config.yaml
router_score: "sigmoid"
normalize_top_k: true
lr_router: 0.0035
vocab_size: 2048
seq_len: 512
Below are experts of layer 3 (counted from 0) of a mixture-of-experts language model. Rows are named router (the router's row for the expert), gate (a neuron's input weights, with its number), up (a neuron's input weights, with its number) and show model dimensions 0-255. Each number is 128 + 32 x the weight over its row's rms, rounded and kept within 0 to 255. Numbers have three digits each.
After each expert's rows: "comes after" lists some tokens at least twice as common just before its tokens as in all text. This comes from a sample of Wikipedia text that the model never trained on. Tokens count by the router's weight.

# expert 8
router:139073145183117125175129156121087164166164117095076124148133148123213163094162163150095127104106134129109113062151163132146146047117084048087159094101205180140105116149094162118153143127228179096126143104114167124113122147112173106065108061099141157114162106162104128147133121154148103126162083216133135143089089102133112025113117130144120148119145116139119110116110080117121167103103139166171123138127109112150164121098161025087098158123129172117184125163183110125156126059129113069128119158137137124092173141091157094119184147137145100115118122122128181125144105159095139124160173123139127106105109111161107100174139135081083128219079087130127120109179132130084144119148205156149158090130136117119188125104140096099093172135100158124110104136093154111106122092128125
gate2:090150111146156114144101143125171147047099125151100126131141114134175153069117076158128150171172076116136154109169128173119171115133106110163141079076113145147102141143192069188144050136194096167084102148093103053144141159112185109071165131133121083129133133146119118168135130089125085179130163093152131074129130173117157099175078145141119165147155145137126065114093086135068146110104142140093052115088135111138141141122096126151166124129105129151161116148150127107178133198099139132109105183196111142079098088089124118069167187130160154132110150131143183150134158172115134099117148115128104113169075137110109116098101129142181097216189144145193067169119110175131175117113149175103110072132115130121154120068127105152172087130084145171117132157173095143121102135114064
up2:154129057120128126054180121093167129112170134115087137151130148066163116131104141099099124118101173173154145085144133067173128147171137090105136156153152132147108175130103144085137074154092107077181121122177120143146126127122120109203141099151101072138115129122116163123097092146152102111092167114108117122083175111111119193148137096099113146043131092174189093051116142174093147201110159090159154163106074119134119107157133134124115099141121137084093092101126129155130094087103112105212190128113085109178100177181141091175101078112129120114122098154110133131114131102089148166139093191171150088116156121096132065065163143215129131072083046120152151090157130169091116120181147134120133063142119112139121126157147184115136079107126100096110133136140156118096078170102122
comes after: "\n", "|", " 4", " 5", " 3", " 2"

# expert 27
router:074120088153152067181116140095107161152168144102100126190151110120167120082126187149092119132120110144087146073144136162140161119120107064107187124102169211149104178173121177074175127128214123069103207138109130137123123108118172075070125083131102122132161106119132161152129156157120117139131103194108155212097076093101120032078119086154100118064107103128103100149119101113138127124087148165138152105138096143154165102130154070154080147111128131127180119157194073118142109063160138074095077147127146102107112126147125109123149156160159094093105130143168176095156073149140123162145149126134194119096100157158126172156100145094057114176104034122159134132143081136096154122120128142155126094120132131109154111146138118106108154148136101084060116113105124120083132119117136
gate0:205134101118141205087110159125188127067165117168195125103107131116184096096091111124127161151173161068105122133113114118090102116123151126075086136141168134028135125089076126124113096171183172146148135143160165158114112115137130186126122095149157147122115144118186164162123107151087109076113138166190148118138096077150103115068083101106155079167134185107141129126102124121097094123111161187114143190110152187146133112117159138179083109099151117114133165132136130227083067095049146113076156096094131149141071114110145133135084119104130112170124111124137142119108098200184139142130170164112117115153145153172145123146180178145118134161136099129108137190098104168185101168079132125136103106117107112147113046114145114150111090118103127126141087163117095164199142143084147
up0:125136144166120072129071124123114115114091145075127107162111143137065091149141144120139125134116060119141064121164175146134123148170115108134150105149132150118115096142202132157132123106103107151089146078134121125144194072194172138179142131133068095134115055105117124075138106112151092162114155126055110115083142192124149045138189161165176166105095109110129144088158091096135145151137115045140124063103148115143145161110082131121150088174171164160105130068125174113124159187148134092139150110175129122098207138113110150107123107161187076078132125148175074139154172131144097078052105122122137116061149096084130143108088114114132171137148162146123180104165145137123191076116191107097138119170159134146144158055146110147158159157128149160081168131111112157099151084118099
comes after: " st", " St", "st", "udi", "S", "and"

# expert 91
router:100074130164151111204118121187079148145109137119096107169167157141174127108147165107118132125144117148090155146187167090091146041129106096090154146115173179112133202160100160093162109119255134108119165104109132151113111147121193091092106041078096147130099113127106160115127143170119109170126048232143135191121105112130117073149119125157111116142158144154140140137117118129099158112103147123175168156133076113124169127131155076122092186078066136133126108111180054140171105134123150117111098165141108126103137156083129156158143153204163104092123150157146139157161074151133123098149166147150143091135077109149094115152116180138105107179015108131134127117113107161137116149163192107108141111095093133149120111156133092108102158126114118117099106138102126089119095112141147
gate0:090147027135180146107057176187059140122121108132123102121111097121105067099145101111123121125135117108133163122160172127123166100163132131129148189132155116119075128106097163102135166106130212115094086074117140161161075098147159129147125147128171131124132130064114138159111173153105131117154121100138146153106170098120138085074174151218124123113143170178089162138175077105116146118120125062120204132122128161131146087160119130126098095115134134099123132135095103150161139122060100152086101149141143201175076119096109204121137170072102114176122145149083117081059078182122111082150171099133166131134175154083135185182175182081111119138086187162127150167147138108176124098093152131137095137087116148139127094145129106111063088126077110086145116105118088142151124091125106
up0:146123206138154106117157049110150130127137159108133149171154133171163097119164086163088106157128118106068079112074108103052121147130100110141093052170095141120176109144183135192111135172109127120131156149094141061093143159150105148121107058092075147127095092170144123154149097100126126117139143142084107066150072102134175100158165127098155158195108111073135082139129080115082120142099163166112116096116160134154184165140155171156137103110140103162111157155141209176155142079173137089129105100080175087118189163216128115125127091151163137074127098129099126080127127094158164137085155126110091081078065162124164142151094160176157129133137108140151105076149094130108148132140136176108181117180049112132131158110092143150155175146146135119135171111100109162105145139100151
comes after: ",", "s", " well", "ed", "es", "ing"

# expert 67
router:135123184099196096208140158096123218139164101114094115149160119103153117063144147162110113134104117176077104092184145146157134089123088120123186135091179183172115120172060176133155136133185146118118240104119160135114120126108189117032131053131097085104111131125090119152143112142096116140188100220103151124096119128136149074087116110167068132135154128099113100119135092143114163090110134147136131118099110122116166107157167090120071196088099136137127117125169087145134127044144116042130132135132168106081144165094100119108161162170169111128103155130148137120140114145122159130148141159121115128098068100111099129107147138132057115099057066143131111106144142133096134137105175142136125124123140124111130142148166038107138135126116116118115094090064103097090135120149144
gate0:137134117100153146106115090088097168112199218102180154171183127077164121079124137069115147139167086132153164176168133090110125125102121150099171053145079139093124155122176086095125138108150140114141182094121155112085101102192140065165138105159178110123082119023157149096091132077101066108114141127158111123121098121183111066098099172181075106095104151117166119089114111132126089189089145093152123082143110137160120151049098139127134065115176058138157094115119097127156148093112053112091140132152105094091065107135160160149138160140142106161108149084131123099072140151180156083118133126083138143078143084145116151125148152110105181160105152156079173096122093150157122124153121112089112102119124116143156104128132127166126120078144138104122110124098125146123046158107159
up0:169088146117164085108077064150111154173136132124108206144144140130139076178147126167083149138124109120056119098135161156086162128082139099143173137131169158138120121127156145142100136110117088090150158101193148116092182137172138179186147074093113160107157114131093122104080168092139149093125118133036125105173167100098170092086133155139167167110107123104161176134199124119155168189063159132135121107129148130151122149135141178154094147088156145143132131128125140076147101149078108071082114068138146131121109097156103103112112118179101066125125158118180110038148106148145120161130156158162107113131132165093136117116189087117082112209066129094147196130185138125148146121132185182097173142136150122091143139111126197109119149151147194112084130039145129140128098121107126
comes after: "\n", " Born", " by", " name", " Country", " Total"

# expert 40
router:092115125101132116177088178113142176151157143102085135184172141132109115102093191168109137181109149148084145058169172120150104082113149088121147165141200128151095161136070161126164141133192119103111220103108137141143124132109135113032161094142093129119101112105092158136101108151143125136123108213137158167120098076128141082087099144128083124065105100162129106113138089143100174127103129171148151161126050156119140122094130091104107240100072133060162130130179078134151110101117151128110079138137161113078157125107107101125161165148141124120096182131145190114201077132117120109121157098146113104100109117221124131184112151091066140168057084107121110138161103087096121113168161133148155126138149099140115129156127096096102132171125135114099098153091140082108119095145148
gate2:119206148172152121085136149093127127102087176156138117115110138140126189128090124153147168118133153130154140071086217118154146143132178105164127152131148129207120180144117126149118062122118127117182123085128169091110197149160207122106120101144123148132132140119120159122142146119105113112076123146121099135141098119077131081142191147148090163110175162131154060065068129106048149145181180156104158160152170132097102156083089148165160090140121147143200104186139119111151122153150150084125139120100120121149132158155216113130125120132114180155134108064116156113156103152155088104140167151097166164108103156148137108153121086136102160124146163126157106115142151157052162120151152153180126113157112162151178144110198105171088108116115093168065158125162126093090058111038094
up2:117116108147151111117138126089139122136163102100151164147062126148104108117128131150097091112122162148175100110146114059147132158146111116114111138189129062159127149113130135165107147132056140084122115088173126164128154140104147095135197123087132162098155121114133107143088126161100089122094134128159161113116120128111152073118114128126095164085184097120108081151100132171086127125188159127147137067157095111084131080134139153070157101130090095172241097086105152105088148131109129103172131139105079127165188146186152093112103122132172156149117077083099170084111126136135103123128143144129155150087146164147132091108137191139153117121104172125131147137175123187124139159099153179199103056110115157214147151056219136123145117088068158095133147153133185049112106182044097
comes after: " E", "E", "e", "n", "en", "ur"

# expert 62
router:102104112146141113187110180117093119131153125128069121174164145112172159100132167171105133141136111119090095094184144120160128081113063089118188077149223187179089191150083192114138135134190146104121195102140153096093169148137138090041076074099133126102106117121132173162108128182104090115147081174113154174104085106166119070131127077151116113140140117128133086136111085137138167100093152139156142170136109128117186120134139088119090216144110118125187130142159107117126092075156118088107085201165160149055125096135112097129165120163151147121117162126130160123161049121091095147173171150150137110081105143162098126113130205123054128186094110118151134096182082146110130125134165127153142086087151135131139117155152135096121111159120123108095120127095129128088130090169140
gate1:155097098171123104153138126148209111160093076151158179122156135145105084110143118076064100147139044128100091073138162157126077038116128062111125088152120161132116155099078126101136165141089096105183152103130116108121127164119153115090148140124159090136126170125126180100048096077120107204154115181119105143086150147158163147098142137083187170037089162121136187203113075117110153142141118144144144104161143080132095110125114127130150154126196074156137203126157113120092155085130114101145143168109126123075161139135105123158134155130112103114117093093136097063202135120147103141095128159140100089121138120164099140112137082118075149078144113151110107113121160125090130146186126089120073141135142116100109147088154111090107167085085110083207139160176156078117119145164122
up1:127159094150106147168068071099141126106191162127117135138124109133170103104216136200125095103125144139137121146138091074149143132147100157198168121111122040153102114096118129083136108060112122091118126136164152134130092110100135135162104101142182108118126192140089146139137137127147033094093082109101135047093106119067128141142142121135097119153092102187140122114172128168135169137151158116082100135144156125100134134155154116148196113155117168148131146070133116134133161164147205175120105107118151122149124133107077145139117111031169148142154116181095121136161144140139078158120204186129074178136137132096188127134092125133079123071111110145067157064151104156108156119060152122123124112160148048155130135129095105072089116203150158120112112078119132113089092138153169
comes after: ".", "|", ":", "\n", "---|---|---|---|", "20"

# expert 38
router:126103106157154076162124153147130149120132129130101127122134150137121142054151188155094118156120050147103102084168154118143161093089131093153151102158211133127119161179087176099163124144246131153126195079105189135144122127123188123086130076124096125110165096138110157140152108181132129140187074218111166129119079080141130059119111129186086129113101104121129108116131100136117180127057128155136128159140106113128130101138171069131088181141105102058175128128189089112118084103164151105120067145144115117098114162147140133116178139153168114114107187142093155100157090149073107153150133102139128117114080151169105134135134209083114125136053091137119148129181140100102110136195148116124150090125113100125157149107146110111141154144112142069132082148073187117087115098162080
gate2:145170060125101106152062083183088121058161143123064127217118121130159120076175129122057148129044107097137124178125147117131064137120082102107135107122076175122070134127137114134138134152070146157162096155117186106183120158142152127100127143115164112124140150234140141180084124157140164142128101087065087155185181109135129097143130105121134096112120187129182085135139105118151187124135125179151133138097146123070107135142083105184188169138111122140086131129133064058076119139105138148099175091128096137124102126144103188146140139125118185106145156115096196140109140113189126160102125120117098142128090125177138100188207143073124110109114055142127069098117153127120118127193150143121152111124142121138168134090132109143117117108134162137113139099122139128149075179112108
up2:159097146095153160086117092100073144155089151105135114087118109137097118111129118100138113176119107154116114077133110117174124148148082101125148148176165115201155207165106107158127154107095087116077091166091156183112098168135147099128123130133133110158159079154115132154122169117133108100127174099105100116106078137142133144111106120073069147149155162123155145177098092129114080103148147133115116121101125100067101184121139104075096111104122143127099093129129137190156085111113146151159148157139117157110124125197096129091153159177119087121053086145119166043087085093177095092182166164130138133128139183051113116105146151158147164144100193089191140116086179088162125134162119164057140113074100138190125158131148208104148065146071087065158116103158084159121081142075126
comes after: " T", "T", " Te", " Ta", "t", "ur"

# expert 81
router:109069150122137075167111163149117167128127147087094094198147123107193140098136167151100113133126096134096145100193139165137151012130126080145168131128225181125141179156109144109146108163206174128127184115123125141089149114131197113095092092121115147102111100129081132131116138149156112133155083245107120117122094094115136030062136107209135139118131116142134111139109076145134167142144142154156096150145084110126124113115130097095082159153151128086162106137171051148166107041144141105096116155121139134060118121098157113125179140117127135132113146119166160078148087164113113122158152125087151118111123128197115131141143152110068152166075055110132116121137098159093126163148150120150123108098157149142149148108111082125155154179146103130078076120088169127100107116162095
gate1:186103115138157070134114086142128125172126100106123082124137071138151094148165160115114113124157101161106113115139060120138068121150109085138114108107092138088162166098130080104056108167146122144115105094170166136078160108138163142077190128146154182154096139102150112153139140065115147156172173195157178168090184164124090172099058131125113160033094119111155148119135141158095105113114118166140146125169130147140099171100175121128145138116155149115135129127119047138103151111136119164118116209147091169169112128125210098136062216146128108140109119135115129129137065109136169100099131121123088171073056166147167112081114132103100137147077137180186116172121053075125152131128086149147107168127147116117125140132137096150165120102108191066109129193162158111100143096154154
up1:142161145095167084158082093106114132133164135084109137101150124113137102121177129149163084125094156087134147105136138084169129148102109110131168133130065129103106150118094147095116108160161100182211125114134139104142071141090153148146137161121118090107212119112167096147076191107173145158113162098158107092144134081118078146165135131089136112136108085195133162108104177108167163099151000148133166181116142128168108152123097116111140132123141138198176190208151165140149140108144170150133115108082121127106147159108078123165122138116174126105076123132155125077129129136158114104152140106070143108098039142115185193112138118132111132120097127148054089169110170141119143148120101123147136104139164059123108089075116070126120119206146145157152085123070197151164090146082153
comes after: "ra", " ", "ro", " b", "il", " g"

# expert 42
router:102093155159134117174085173123115158146132133134090128180159143086154145081137178118117119145122092150105132078155131148131137064096091128143157135150191124150115194150107166076174104120168145084157197119139137118141142116109149105021120050139100106103158107134107209127120134184133097137170082205138145155094075088118120022076116105172123116114138105125146150112084120137116154133075155139169139152121100116157156112148120066117075192118147139111193091138209041130162114097145149077126120155117152148088119125082158121133178154192137134134151179106150121099160056127102119123158123143137127116144045104197102149134124157144032129120082042105136128129149124134094162125149158122138137118129134116139113105133166147132124121158133107139094090136090130121109090121157114
gate1:110090172113148144068144102151160130163122072161179135092151102170175099155117134132105121132147126108119174078135067113072102124122114113110129118095138123105116178101152103116134122128136154099173158125119149134116113118153144163075086100147156119162114060130152126135070101049109122173125143213107095127143082105102113147127110120117123146130075170087228122118117126080144145089108086141110176133115136123118134133136170164107033145151168106150164128104131090158085097105179179189088142150173175214151108108130124102116079157127122067117108171170111186083138105102145089120117098115108129101132119212145160108065160115099084141125071073155112153142157102074137153120137186136154114116146139128088112045109114043118139174089086153143131143126158108127108099128210163
up1:147172169106104149128148106145194084199165077140141176129112052115121134163137122122089131146153086142168109138118126097157176069130120112136141152144128143182109175141056137170143116181107136166157149195107146127129128143074116134089170160152138164089172103169144154170178123094097138103184164159118124128102120066114041124099145123072115127193175159171137144124133129185102146149117080161183183157108188130100136113159098117077152153162149093111106120081167043088101168130071171093160165088143100178129152038100076143146120092127124175142078145164140150119116147155139147068174176185092119085139145171153127134138133116111095124128127135161118130116141110121131123105105080107143053142139095091196092139155151177093130129152116158094122109146146119141066144124151115
comes after: " (", " (19", "20", "(", " list", " (18"

# expert 96
router:132095107137139109184109161127073130152147127111065101182170126110188143106116184152117125131109140129088133089193155150109119096126095090121193119128220204143096176133073152117146112137180160115107205100174152129105163161133230079072107039134120111106082131107130121146088129139138113122189092217090132158125121082140119058078111090196120122096091108099122125130141044133166191101074152148164147140136118133140163115131186083116102185139085158089161113129189124096123107096078109134125086168153123107062134105113165130110149137182158113119099174116142133131148098138088112121129167124098136107128104111165107129129142185125086141130090134146141150116161092175096141122158127129117157093103135098136143124145138056111103170160123150124061095119107113091104114117159139
gate0:110102122206076147111041133155120176114135208111134099171064122067062084106129144124165114138144079130145155141110170103111106109154107122073161134113160145126153116132148130132129157111116106116127118101112158137123148091100189110134080084068131103171120065111163173098130139104109136132169128110107124154155064148175208060093073130133097106114088107208136122095109190060138173132095123161153104126143105098182115115081157111141145108102175082161117189130206126036102095123103130155056148151116146172142147092127108136146125162124148107179161132182151113179099180100172111130157152146173148121183105142093089111173163151131105115142111114119086104178113151158111122201117181163148106156137119117091118096173115155124117096142103144088139136118085088163158116147133106
up0:116110142176079102132129061123073167124147170133153129120168113060165080206113114181130084142136135109118120159081193089120118149170102072101121107150186108169180096100145156126148142080131109094105117094091152119153125111183119205145154150123035126168106091091150130122084142139129088083141167103114108104174154154111162130124141195115102158153050137095109111111166159117085156150129166106103072101129104114206108213136153114129132141076132114142120190116115200150110111170111117176069169104136128076101120122147098173147173081096120066120095064101166111124134128096191102142111114126148084119172061076093092092135159134179135144162149156130124152116186129168131108151122163162094129107111119139115156155148089153111089107111115125148144180101153121166133114094087149
comes after: " 19", " in", " 18", "In", " In", ","

# expert 47
router:107065093148118119158097167144131158155169110117071112169177152096163133093117115112107129134126072102106125080182147153145134101114088078129128114110245154135130182186085174128153135104189135097131202096149147136140132164104154121010091068138122137117127122161129142120146114213127105160136090254124144113085095113138112055119130084167111100148123116090106138115122122127104151139105145124152119171144071138160145118114111073096084236142133139112192134131202100129149116063131095101123114169159151115065149119110131107111163144171169100111131177102130180080201077133096120166144139145137139120112095114129125127150122150179048128135113082133122117135141085189099126129136153138120136065114142136128111117126134127100103130157106117124125132138114138150076134105153142
gate1:172145149181124129129148065124151125161129045154130135157128108089143120114146162111066136152179081129122137049136153105135093148124169098133166113209091140128103148140098085076084107135144175095118118089134105147072147100164082118130178118083177157131138155119136121150117154079145098205096087193182078143127103094182133177097103136099132188183123114142135148117096092088084095168146125150191179105087104102146187164127100157047181105120202087080140119154173107129115155115194137100130157144115089149139155104146107129173104064195121114125073122121187159135121098082129144137125177139146068148091072147150177097103142095181088137132122104105122188140140127133122148178104126143133129201156121129090126097116174089151116132136108133137156118102160157139116119120073136
up1:120202199137129096131153152133128125128117107072124125077125117157140175071183104160100099172120119201132171185144129069087133123105126154141121067123165121111123150091077122130119159131118064136169107138122152137136090137169169087149068100138097132131106123070119145079063105085126152071154175105066127067110159117092113130133139107138119115109169174101138094114145124148157164121164144164084155143105149106136115123108177102131118116135133161176205168114130135099179132138132141183177111096126176148098107117106136127091109204052133135142168150099094127144094103142107124117179136126149172144141136100131102215127107044103093159108089126181140061110153120139086153119122155129155137050092094107163130194135067087122120120203126172085068133145156134110110173125180094
comes after: " 19", "born", " (", "–19", " (19", "–"

# expert 124
router:112130118140115081179093134121089147113177120125066110117143121084113114119164129129117152122122127131054131117172135120133142031102084100151154091116152176154120189161095213102128126158220137113087185098149134102140153120086177112079122066104090112093089091131089164130115159202097112112164092245130123151106107099164137077117126103144121136111129119141134109121127095111136155099092153160172138170131093121126197137105099056107105224115094133087148119126174088145147137083137136100102093162146107104048133166106123114144180159136153111142148127114178130104141029136128140113129146130114134135116064126146074134141142210105061144152096066130146124119170071142123173122160155107149128114142108109131106124153108121071104148160120110118110138131061167128104130100166155
gate0:097086142131141084123065137106122122128102122161091156169078109107133131072137117152149139176120096200134132112167129106148191091148093129110142131093120108118167105107054167134154122115161138068053110112109104181150092161121133083070127102128114129156161126138130111121139125132135130103152127112119122132069112129099128109107108143144081087089101141146151154162122095093107105159145095097194135143188143135158177114110119181169106063124078115150097148092137082132109080057066163088043118129121174135146089185096110041132093143115090101130169111043068132068100122148179067109126092114173171101151130158144068150204104130161156100128146172156112145156111165097131179174146146124147105149097102101052176116095158120144194138172144136148161133110082118115138148079157147
up0:177138101153155197146204080074156180103163135166128083150160090140162115129063164145089103131073104078101114117157096165113095189174084116083129160184149124100089098089144164069092144103060113112135079079181121105065115118154190136162173102186122134108109103108133128098066175168107155128139153164137114143127172093140114100105143100139139132140115131107091123148076168145108163153080175100112078103114122147167128112104107111084120125127141144071134087125137189092121170142088113223075162070126141118117173164119123087116155047160162119174113117132154133121128151083096140088152073174106111161096108139093105077121179138136151155125154093138100096159122101164134087064103121149132145100097110145109144133064084107171085082136109089131100099132125125132079144111133105
comes after: "ed", ".", "ing", "%", " over", " up"

# expert 123
router:128083113121143106163117186108082151140182097099101107183115119096174155123152199118133130118146148142083129096155146149113149078091119113125162141108208168145122193130097168089185098118175153052087221101098145124125136154128138086007133022123118148109139118112126160168145122193138116124150095169112156168126098085145138101106140115185105153123090123116121103120117092139117169073082137118167122159125094091119117135157158091105106181161158117117169139149182065145127117073128166112109080151149152104088103139080159091145166115185187142144092121124134189152155073143125124106162154078129152117086102133179119113173138144143092145149116086144143120081146095187075127111145143150154131071115130148114144122138146103098175158166129132112087058124054144138089106112133121
gate1:164128120181083129109156169123134107126111028189098123129136110128164057166048161120056102086160092087099106139133076075159092106136092135170172145136123131191108121145140119118177134162125132144153101118131090197124093143199146170095216139135116155179123136127078094161147086117126066140102105159119129071129115139134167115119088124099155129086152130154139160127122160139165180168127118155166156048085113140074114119158093138053130115112170131131122159101165094113113118072093068173156104128141135119120146097121121095100141083149127105086193141164151158149095109125093174158151118129120099096153155137173168148088150113148092134142130145202136106152123146174188095100131184103115243142156098131131152138146126082179110164122112174144103126174154129102112149143143136
up1:097167121153190128144120108145106088146133160070139100091115153130122147106241110123089182133137066146186155142187124116167120203139141088147083073147128103113091150069089131157078114115073112144091108122196133111113113170100127140130142133117129149105121128152126151084129154121109142134104154132180104125088146124104072125147149161137127134173133131142068124137147108154169206127103112129103159158183111083096073117082206103179129166135146169096177216118164115156114168109143166140110181139150131168115065115136082178141135183119084135173094157104120096125080129142190114147144180149114125100134151103135142118106162105136099138063162105162092107132205175141126210188144128105091117074113091126122106174154149119116082120170191094139117112123147142165142157090083117
comes after: " V", " Vi", " se", " vi", " Se", "V"

# expert 76
router:139077149144129097178123179123110155129150109107078111147137159082135153084143119165098137114133113114055133065183137117164166086103102119104175098127207183154147168130105166098124127120178150098128183115143168133120134111107160097048119087113115147112112090122083155131103077179128108126179075204119142185084081100140107064113120102184138116139098105172130136117124107122128157139071166178138133162124094106141156102100135103098110162132081151063209130127189060143154093063129142092095057178115136124057119104135164111128170147170179117130140199112122157136162052140091115138165170160127156110095093109167136140145103168112107123149102073093141179131176115154062108158172154132142158072104105108128127132134146094106112155150140095122082101096117123110088085110155128
gate0:133163167130103096133143126131145122199112207088054120202085053113107072141116111227111075100193152117116101126077146161119167124139113118104098145097146150073102113175144094136122118123195159154168119102110161153136187127103126162105078095180118131137086143141121195122155188176107156066116116183069120103114159121141108082062107159115130125128157113091093165157211166105145124100102132138135158126175141169105128125091125146148095112157108108141119110157078092142122134122085138165072125165102101087126160105145119079210139141143101102152146109106119078128069084160189135102069141127084131149094122100161152161169124106130127084099123182089116119088170177096121083175092144120102093106128134126137128104122141099109152104187144093145184134116154127098141115174080128
up0:099150173078162092110108104102120136134107162141072133112100134109158128167089163180120114128105154131087076133182148135142080172107083101100110146128124116088139107089186129075146174174127057118107157100066159191119150118189103159142145077138101136097074118111098105130078123153168136102098127093104087097101133191175172130123185157149133124165084090124098135156101133123133101112122178161106102118121121119158124134134114195133144107168183141132162174088105151108120199137145065096149102136124120143113122139133163171109114161141190124151099161121161098105147106184172102057100182089113104174105188108113127186131180126138109206172104145059180169138142168141119160163124143173102117098190073099131120131031126087145135100092159141113101100122089145135131044137155146
comes after: " ", "ad", "p", "ta", " se", "ten"

# expert 78
router:131084125161148111176120186122089170148129127091052113157103133073216163072111172155089144120093107137091128086161143165126155023114097111151180096112183166144081133148126185110133137132143156060092209076135146134145136145142156109012083057120099146114099112134135145165121132213120104127174094194134141144123130091169127035120137085174140103127166134119122124123096074129131137145096161146150119119150061135147117111122157100134117166163121115106185131134200068157168091090123135097133113150141123099121125131061129120125193153132142126133109164117151147134153087143116131127142182159117152114108101095151126125160130144100074147110100078090164148073125128176110153132158139113105159115089136136137150137158170077089117139158111124141092086118059133112124076093119110
gate0:138147145153137136124109100081100132141130174067148142129125104110100146133167119127104141132181140104145137069120137134107156068141111138083133115093124197107063106174093170154146114154097125125124123123187121150152109088074151144110139127135168052136127121084124172127107117163158108107200153069183150156069118128212107100175155114150131107083144096132137115136139038091143113161132155116160146141152105161145159134101144155085093058189160149173137151069118073078059128123076156172129125102151170188104109081115198089145068139129119127123108211155170109117138164153121135069091150159110043128146115120124119101091166162090169149128070152169086183051106154121136156137086123089142146115117119112125115112198139098118106174166114154110104124147130134074162117124079133
up0:157173221135153044203125166138084118120124121060132093117135075107109136147158097159146119151150075114087155145106162140126141072113063101092152163079102176061162087139186172165174109153103141141144110100098106129102085184135083083083112151129102107111070119129126117062115130093143126142134126129075143127087153141144079074120133092137117126163130119110152105099138078052139152090078102107101125085137072114239074139125102111093082071135130114137123106179126075132064167128104188115142107102133106137086094127143104149104118092160112096092098150115151139096162107114117170117108117149139091117127117165139114100156094092128156174151144110114082105078098128172204145154086162156109092094112058133172116168118155119116087166160120149102139131095156178124110157165123138
comes after: " ", " |", ",", ":", "-", " Ch"

# expert 113
router:144083145112155136174143154101089129158151095111102137194189154113172134082116207135093152103109076131100108087206152086148126088151115083127141114109174184154110142164094169125142123131188141094119211122145188089110130144126154086007105062107119133124115107139113164169090083187116118113160102198137122158108069096150109044102124098157118123147142140120130115138135110127155161114094124161121135143114111119166142092106171129094118194117089145080178159130212065107147102087130125114112104200165132117085114113122167101130170148146154124123135131104143226118153065150122121112149142134151149097127055125205114129164126148104029113182108073109113123154135100155102119114143138122125149032119152126118147119164136118103145129137119122130129114125106130113107127129146137
gate0:109131187180150149078132143116156087100083156123087089092152124088124117072124151184106180186107044125188138060103145111115104156189135179110087144121103190061120178124120108101152113128182102116125093130127108094172060101156195074157059125123119096097111111084138150164092133118164142138101149095164163130125136148115157096129103140060109092111115126135164135143142026169092142124104136131093130115140166150141105161130119148106154102132085087107121154129145122114106091137094126171075067126144162094138091081100086096126057114097136091175171119113140149141191121112123098109132125143114134077162123127112158145149156173058069120127101147168116129165154174157136114106088107194088108111184082100157139086087119129117136128178103130120148100173122074169157101119186182
up0:151130153124148144109164115146093152162079131109120125159146135133087135144143133118147090122057167137028110173115106185161181163114132111174105090135173179125177098126192170124115210078061134109124123143131132164055104117185117107121156082143158147112156153123172105074097097141114117102128165155130081133110106150136131105156211166167139154171185129166155116139116174113141131151122137097080158157167085089144188129129101131169133079152117134115158161128129144150214184085154106056089163098163139140131100167150109104125177142122214145107133160131134129128139106121203119077083133088134130129095155107111163110021090133138114191153149072153119117134140098157131144097098161090105114101165140103142128142110088153144111144114189180158144204118093114139114126148113105
comes after: " con", " re", " ex", " pro", "c", " comp"

# expert 114
router:109087102162174091195144182132095150157170088118074106161159151102194135105183174109124152122128102139087125112195122137128132032115107079134139092119161165130136175191067205115154123121151138101105170117140168117126157154097175077036117021107127142089095119142098121157124162160151123115134097212135158145091112121157110095075112079154136122114149097127131109112132074122158133108089175135169129170151079099142174107119155045134075181168128128093183105119202079115160106079138130118143085158146129082089131174081157104136190151158174116133088146104124130102133101140146125115130141140131127095126071121131115102158115143130046118155086092114112142118165116169093114106152126112104114103096132138117169114146149115091120164163101161130124109135059137110069116101127146
gate0:191116128148205125106130138172094130101159162141053166125133154152109075064078075106078083187136086196120135083123129141154141176105175115054122136138178148106137122090085164121169102184152159085135130111136152117143134116175163101122109147113107081125112098130111120119139141063074124118098155148094117095105107117136124058072108067164139094131146162133090184104055081114119081127082113114115159176150105118068095163131156152087085117108146144086158122119098124146106120068118127129053145199126134164113096123084114130114115147136110149130145139065177129173129095156161109082086178139123120139106123123100151141128116170081054155153119137110092160133181157159135149101097155098134121111064110056155130082124136092159133128104075127204146134141120087172142086186159155
up0:108127158112134109120090104161150132170104137132079113121080065131147148173149140080157128101110078146130079177060138180087096141136047125175113111095158168177201121170167134135061152119070129218114128049107117147109116119169140170101186162164107116129116145123098119147104116100153114089152134130101081142069172134153206117152153227166160095111128120133158090159175128163094145138178092144130098131143129154172181152092170119173113099124126110142152169131153187147154086163121149101111102127101135134074216097140104170084069115094161109087113112134127138070163120131136127102106109169145136102145154134155137147172233124192167131150111116114129129102135133152130149123117134190101136149142074123114112167127108167124126146106175118128111107095196099091140128136132073
comes after: ",", " of", " in", " the", " and", ":"